From a checkpoint of a small mixture-of-experts model trained on Wikipedia.
Experts: 256 experts in each of 4 layers, 32 squared ReLU neurons an expert, 4 picks a token, a sigmoid router, a shared expert of 64 neurons.
Training: 642M tokens, 13562 steps.
Below are experts of layer 5 (counted from 0) of a mixture-of-experts language model. Rows are named router (the router's row for the expert), up (a neuron's input weights, with its number) and show model dimensions 0-95. Each number is 128 + 24 x the weight over its row's rms, rounded and kept within 0 to 255.
After each expert's rows: a language model's description of what the expert responds to. This comes from a sample of Wikipedia text that the model never trained on.

# expert 45
router [131 144 133 176  59 136  86  72  91  58 101 136 101 128 129 122 144 161 101 110 146  96  81 138 166 121 121  83 142 105 108 145 135 133 134 137  87 114 137 128 130 141 109 101 127 137 109 111 134 106 150 148 139 121 112 152 143 148 134 105 115 150 142 152 161 115 172 118 134 110 146 135  67 115 142 168 119 106 118  98 125 107 127 134 146 136 141 141 127 144 151 120 104 142 148 113]
up0 [119  85  73 169 163 168 103 139  92 124 140 147  84 136 111 126 142 135  95 138 120 129 132 126 146 140 134 162 131 121  76 118 128 125 136 121 155 151 111 123 126 124 153 105  96 147 128 113 130 146  81  91 107 136 143 141 126 118 117 135 118  94 132 167 110 173 167 137 117 127 154 125 110 155 155 130  92 192 148 121 110 119 127 110 131 143 131 176 140 198 141 122 136 121  89 123]
Personal name beginnings. First pieces of first names and surnames in lists and cast tables, such as Dan-ieal, Gold-smith, Bal-four, Dor-othy.

# expert 25
router [160 131 105 180 109 147  94 109 119 131 118 157 130 146 118 140 204 158 155  98 128 121 128 185 163 133 143 135 135 129 116 103 108 124 114 175 124 111 103 170 121 121 149 123 132 142 109  97 170  96 148 135 153  67 138 125 141 175 128 173 117 132 138 113 122  89 112 157 140 122 144 130 126 115 117 138 125 137 150 118 129 132 174 127 145 112 108 156 135 138 164 118 153 125  85 100]
up0 [188 106 151 143 128 117  95 116  99  96  99 142 139 160 137 124 175 180 122 119 148 149 134 149 124 132 145 100 136 138  96 128 131 189 145 126 134 117 122 172 113 168  72 166  97 111 105 120 120 133 120 107 126 119 118 115  85 107  94 124  88 125 151 165 112 104 110 154  85 152 157 103 122 140 125 114 160 113 130 145 146  98  97 106 132 119  97  91 125 131 108 133 109 148 141 135]
Quantifiers and relatives. Quantifier and relative words opening a phrase, such as many, some, both, each, several, and which after of or that after informing.

# expert 41
router [139 117 116 157 107 108 115 132 108  78 134 166 156 154  97 148 152 145 131 121 136 121  63 148 165  95 110 142 115  99 120 107 138  78 146 176  79 146 130 112 142 104 113 127 155 130 112 127 107 110 105 117  76 114 149 119 143 153 150 147 111 132 135 154 116 101 125 109 157 112 119 118  91 114 168 148 145 160 148 112 162 103 107 119 120 118 111 111 155 164 135 191 140 126 131 105]
up0 [147  66 154 143 142 104  69 112 147 126 152 153 139 153 102 123 118 120 118 120 120 153 145 145 138  74 136 122 133 136  98 139  95 106 139 124 158 145 157 142 145  93 112 135  96 135 143 132 105 124 161  64  88 138 131 120  80 100 156 145 129 119 162 126 150 119 180 153 109 163 146 115  95 135 136 121 140 110 126 143 112  99 116 101 136 121 105 153 138 134 114 170 185 140 146 126]
Mid-word pieces and digits. Lowercase pieces in the middle of words and digit pairs in numbers, such as augh, ab, un, 63, 54.

# expert 54
router [107 108 112 109 122 153 106 156  90 167 117 154  74 146 133 144 140 137 152 111 124 104  87 139 132 102  81 110 146 127 145 130 119 167 151 124  94 115 104 121 185 144 153 157 106 164 141 123 160 130  98 138 111 140 145  62 109 136 151 128 104 123 134 106 123 157 160 110 125 155  96 124  91 104 178 111 141 156 150 112 129 129 115 124 106 146 144 191 128 138 154 141 142 123 130 122]
up0 [158 134 172 133 148 148 117 114 124 133 147 148 147 135 137 136 120 150 116 101  95 170  99 147 170 122 122  84 134 137 164 139 136 154 116 137 118 121  55 130 104 135 154  78 136 161 135  92 150 143 138 128 122 127  93  93  92 154  98 131 138  97 148 123  93 109 172 147 151  82  90 126  96 147 127 111 134 159  84 117  83 151 135 114 143 102 101 109 134 137 143 113 132 145 132 110]
Word-final pieces and punctuation. Final or inner word pieces and sentence-ending periods, dashes and heading markers, such as -ed, Hels'ink'i, Musash'ig'aoka, "==".

# expert 33
router [118 108  65 115 101 122 135 127 112 138 113 125 111 150 123 130 122 155 117 112 177  74 134 167 146  88 106 170 139 142 110  91  97 138 121 160 117 125 141 133 161 134 142 139 106 168 153 100 130 101 160  99  86 125 146  96 107 124 134 135  94 106 133 125 115  72 117 140 132 141 149 173 117  69 120 158 154  93 151 116 144 116 137 133 148 127 120 123 155 148 122 151  98 143  99  96]
up0 [ 87 126 164 105 143 168 127 133 112 108  87 136  92 110 106 113 168 123 124 155 152  78 130 140 177 137  71 167 142 131 133 128  99 147 165 142 153 129 131 130 144 132 109 106 127 137 143 112 142 146 126 151  69 137 113 129  90 129 101 149 149 177 167 172 123 103 152 144 129 133 137 153 130 111 144 133 128  95 117 128 170  92 108 120 145 154 140 152 105  99 106 119  90 134 151 123]
Word-final suffix pieces. Endings that complete words before a function word, such as -ing, -ation, -ness, -ces, plus closing quotes and parentheses.

# expert 42
router [170 140 122 116  94 107 132 107 169  60 110 178  75 151 102 139 114 158 113 118 136 106 119 121 129 102 129 145 114 104 119 138 135 118 157 105  85 127 120 103 142 158 127 142 131 142 156 117 126  85 117 140  90 121 135 118 107 152 129 150 116 136 148 153 125 125  91 118 127 136 120 146 104 135 151 176 169 105  96  93 132  83 183 159 128 140 116 119  74 152 148 137 119 102 125 128]
up0 [148 134 118 115 120 134 134 136 152 164 122 127  84 143  86 133 122 149 133 137 178 138 152 152 128 121 110 166 155 107 141 121 123 145 126  97 105  90 154 137 119 138 118 155  71 148 133 105  90 112 123 141 117 126 134  62  90 110 135 154 121 143 137  79 149 146 127 132  93 167 119  98 112 124 135 160 134 128 141  72  79 117 147 121 136  86 147 156  94 144 137  90 110 103 111 153]
Word starts after function words. Opening pieces of ordinary English words split mid-word after "to", "of", "and", such as inst(alled), refl(ective), Al(cohol), af.

# expert 7
router [128 122 131 129  99 148 136 135  81 112 113 159 128 138  95 139 155 216 135  89 104 120 121 151 166  67 143 109  74 135 126 114 133 124 118 135  88 121 150 152 132 112 125 122  97 113 122 142 174 131 157 129 104 139 121 168 129 166 121 155 103  95 129 106 105 130 137 116  78 127 152 126 112 152 148 150 149 102 126 133 149 109 136 103 129  90 109 135 133 129 142 112 132 106 139  71]
up0 [114 176 120 142 144 129 137  97 148 138 147 134 142 177  99 128 152 152  77 140 142 119 149 136 110 164 132 115 159 146 160 180 137 154 123 151 115 168  76 141 120 136 100 113 113 144 102 182 122 129 123 115  92 137 115 118 165  92 139 102  94 116 133 148 160 113 139 135 116  80 123 152 117 169 138 107 171 114 105 124 154 134 135 120 107 123  99 166 139 154 140 144 143 169  97 121]
Capitalized name starts. Capitalized opening pieces of names and words, often after O' or in table cells and credit lists, such as Ch, Ne, Pe, Le.

# expert 50
router [129 127 141 170 117 191 136 109 119 120 128 160  95 153 100 158 161 174 139 101 180 114 118 126 151 130 109 117 125 148  79 127 129 173 129 134  86  91 126  94 142 136 171 114 111 155 113  75 135 118 165 119  70  86 131 147 122 136 124 125 102 126 149 145 112 155 147 149 138 138 146 143 124 111 132 166 155 122 115  81 130 136 102 137 121 129 127 139 110 134 137 116 126 146  81 150]
up0 [102 121 105 134 107 130 101  99 151 131 134 169 134 113 132 139 167 154 114 102  95 118  76 107 139 145 119 165 121 160 123 182 131 132 124 102 138 158 154 119 170 109 128  82  99 119 138 101 136 127 100 147 113  95 109 102 128 143 138  84 110 131 101 118 114 138 150 137 165 132 134 138  96  68 110 111  90 169 112  73 134 162 133 118 117 157 150 112 133 126 131 154 155  98 120 160]
Determiners and line ends. Line breaks ending table rows, articles and function words like a, the, to, with, any, my, and the uck piece in luck or knuckle.

# expert 55
router [157 100 130 140 128 142 104 134 146 122 140 166 130 133  99 144 134 144 141 133 129 103  71 158 161  61 129 125 116  88 129 122  81 105 173 130 110 138 108 110 106 132 136 106 116 122 149 169 132 113 120 122  91 107 129 111 101 155  62 123 121 130 105 125 144 153 123 105  98 166 118 154  97 103 135 130 125 151  98  95 122  89 151 106 125 138 118 112 128 151 179 183 116 106 122 116]
up0 [145 135 136 189 109 137 131 128  85 115 132 133 161 142 115 158 142 159 158 126 114 138  90 127 139  77 127 117 120 103 184 138 138 143 116 119  87 123 147 117 126  72 147 110 148 145 110 153  97 136  81 173 129 122  95 101 116 125  87 103 138 126 140 182 145 125 127 132 143 132 123 128 136  95 117 158 131 124 126 163 128 133 110 104 144 126 122  66 155 170 155 149 101 104 115 150]
Two-digit numbers. Two- and three-digit number tokens in sports tables, statistics and citations, such as 88' minutes, 85.9, 60–70%, 316 U.S. 486.

# expert 8
router [128  93 157  90 139 109 121 136 133 135 157 160 126 146 159 130 137 186 112 111 144 122 127 134 137 113 123  89 146 108 130 121 146 162 160 163 137 107  88 132 156 121 124 114 118 157 146 134 166 156 124  98  91 125 137 114 145 123 111 115 128 128 150 120 131 120 164 139 111 130  73 125 102 107 194 100 130 147 142  89 132 140 109 111 151 172 126 155 129 129 195 162 115 164 102  86]
up0 [156  85 140 128 110 145  94 113  92 150 134 153 116 166 123 112 118 189 113 113 122 140 136 153 105 135 115 131 141  55  96 140 112 165 134 119 158 102  73 154 173 120 149 100 138 116 168 132 147 133 128 128 153 103  79  97 149 109 133 128  98 138 142 140 136 100 106 114 123 148 145 146 129 190 115 134 138 154 112 107 152 148 130 110 146 145 136 169 142 155 109 128 154 133 142 110]
Sentence-final periods, headers. Full stops ending sentences before a line break, heading markers, and pieces like ame in GameSpot or same, often in taxonomy and tables.

# expert 26
router [128  85 128  72 124 110 110 138 103 109 135 146 127 151 112  96 124 178 147 117 136  94  87 145 139 133 117 105 152  94 136 119 153 140 129 111 142 106 107 109 179 125 139 140 125 146 135 109 129 145 101 133 116 139 161 114 153 134  87 166 144 130 110 119 103 130 202 121  96 139 135 112 114  96 176 148 144 106 122 110 126  94 124 116 135 148 152 191 143 172 141 169 118 112 103 145]
up0 [145 156 150 113 116 119  70 130 131 149 136 124 142 125 108 154  86 156 110 111 122 136 119 173 154 115  65 101 104 173 157 105 144 118 132 120 111 127 116 153 126 125  91  88 147 118 167 118 131 127 100 107 175 117 147 118 112 100 137 188 119 108  97 127 130 143  98 184 124 135 149  77 112 110 147 106 122  94 123 105 116 138 139  94 153 144 139 138  99 123 123 156 159 147 148 134]
Foreign name fragments. Pieces of foreign or unusual names and codes, such as -sch, -ach, -ov, -sk, plus periods in abbreviations like v. and taxonomy names.

# expert 57
router [157 115  80 126 104 120 125 176 107 121 139 140 169 150 121 150 122 157 132 107 129  95 129 185 135 121  89 122 112 137  65  90 105 116 114 128 108 130  93 128 144 101 106 110 114 154 118 147 130 125 109 120 123 102 117 129 118 117 125 146 126 133  89 126  94 148 108 141 124 157 148 196 116  91 157 178 129 122  98 101 139 139 110  99 110 143 120 112 165 167 143 132  90 144 112  88]
up0 [133 144 113 146 111 118  99 150 123 161 110 141 131 171 106 135 106 147 140 129 179 107 136 108 116 153 103 147 134  93 134 148 165 128 145 177 150  68 139 147 110  96 133 123 142 160 159 126 131 102  95 163 117 138 145 121 123  96 102 114  57 160 152 125 129 123 124 139 104 122 131 105 140 152 111 117 147 141  84  99 153 143 171  94 136 114 122 102 149 115 128  82 165  97 155 121]
Institutional common nouns. Nouns for organizations or roles after the or an adjective, such as team, city, government, record, law, and party names like Labour, Republican.

# expert 29
router [160 107 153 151 110  97 116 111 132 110 132 146 130 140 141 169 110 123 135  86 155 108 136 159 110  79 123 121 130 108 146  75 155 136 146 103 119 121 121 123 138 148  89 139 118 145 137 124 166 148  84 122  92  90  92 136 120 136 151 152 127 117  82 148  82 138 126 152  80 159 136  91 121  85 135 185 130 111 119 139  86 130 134 135 132 131 113 171 134 161 141 123 143 118 134  77]
up0 [121 146 142  64 107 103 115 138 117  99 116 137  84 132 129 143 116 123 113 102 142 129 129 124 132 159 117 144  81 103 112  95 114 124 133 122 124 124 168 152 178 122  75  88 134  92 108  82 133 143 110 100 152 142 167 129 112 123 124 165 147 119 158  75 158 130 123 136 132 127 147  86 126 122 119 146 119 102 108 150  93 116  94 104 161  98 156 168 114 125 108 147 103 161 130 160]
Month names in dates. Month names before a year or after a day number, such as June, January, and Jan in climate tables.

# expert 49
router [105 136 173 145 104 160 149 121 128 124 147 137  72 155 114 185 104 116 114 104 145  96 116 154 154  95 100 125 140  53 126 119 136 113 144 134 132  97 144 165 146 140 117  80 109 156 106  79 180 145 109 131 142 133  88 110 123 139 132 148  79 114 101 127 135  98 143 136 138 116 120 136 101 116 135 138 136 132 117 117 136 114 173 148 177 146 129 138  99 156 132 126 134 108 146 139]
up0 [141 106 104 144 113 151 118 125 107  96 131 142 175 118 148  89 105 126 143 166 113 110 122 132 172 143 103 181 126 142 150 129 139 139 133 125  95 147 116 136 133  65 132 133 155 127 131 110 125 133 162 152 138 141 106 110 101 165  89 120 147  77 159 109 163 126 116 156  95 139 148 115 134 141 162 133 165 154 112 133 129 171 132 138  89 149 136 160  84 137 178 118 144 102 171 132]
Prepositions after nouns. Prepositions, mostly of, after titles and institutions such as University of, Countess of, plus sentence-opening Despite, After, Following.

# expert 30
router [137 149 133 130  84 138 127  77 147 110 102 142 121 136 105 136 103 167 158 117 149 117 111 131 135 103 120 128 107 136 123 138 111 100 137 151  74 104 120 171 127 132 107 116  81 115 142 113 130  75  98  93  79 126 160 119 122 148 123 118  84 107 119 126  88 140 147 133  78 123 136 131 104  94 110 176 154 128 137  77 112 128 153 113 149 111 127 138 119 129 191 162 100 142 139 134]
up0 [ 98 117 126 155  85 163 136 101 138 157 115 139  87 134 120 104 118 157 142 115 126 136 104 117 128  95 104 159 109 141 127 157 150 152 139 134 120 193 101 170 122 153 101 150  92 149 128 104 135 106 156 168 138 102 163 142 143 159 156 165 107  81 165 103 113 151 159 152 134 125 139  92 142 115 140 126 116 151 145 126 163  95 134 160 153 115 114 145 155 119 120 179 104 104 116 121]
Latinate word-initial prefixes. First pieces of longer Latinate words split mid-word, such as pro-, con-, per-, exp-, trans-, often followed by -tion.

# expert 34
router [140 123 102 147 125 126 123 129 113 114 143 148 125 143 135 172  98 113  66 136 149  88 123 199 115 106  81 131  91  84  78 138 145 110 149 135  98  98 105 119 147 146 107 143 127 147 138 135 146 120 106 113 101  96 142 104 125 163 138 115 106 119  75 112  92 111 119 161 121 145 149 165 113 121 141 139 134 148 144  70 131 128 128 134 129 117 116 122 147 154 139 132 102 174  98  95]
up0 [148 115 133 147  55 104 114 143 124 148 115 134 132 148 142 153 133 106 106 134 113 115 124 142 106 125 160  96  96 127 113 144 148 109 146 113 209 123 165 112 137 125 144 116 115 126 130 144 150 157 120  97 136 121 110 113 103 171 116 143 172 142  97 122 137 151 146 155 106 139 184 133 118 136 116 150 109 131 116 115 103 125 129 123 120 170 129 188 142 104 154 134  68  90  89 132]
Organization and group nouns. Head nouns closing a noun phrase, usually naming an institution or group, such as government, police, team, company, community, schools.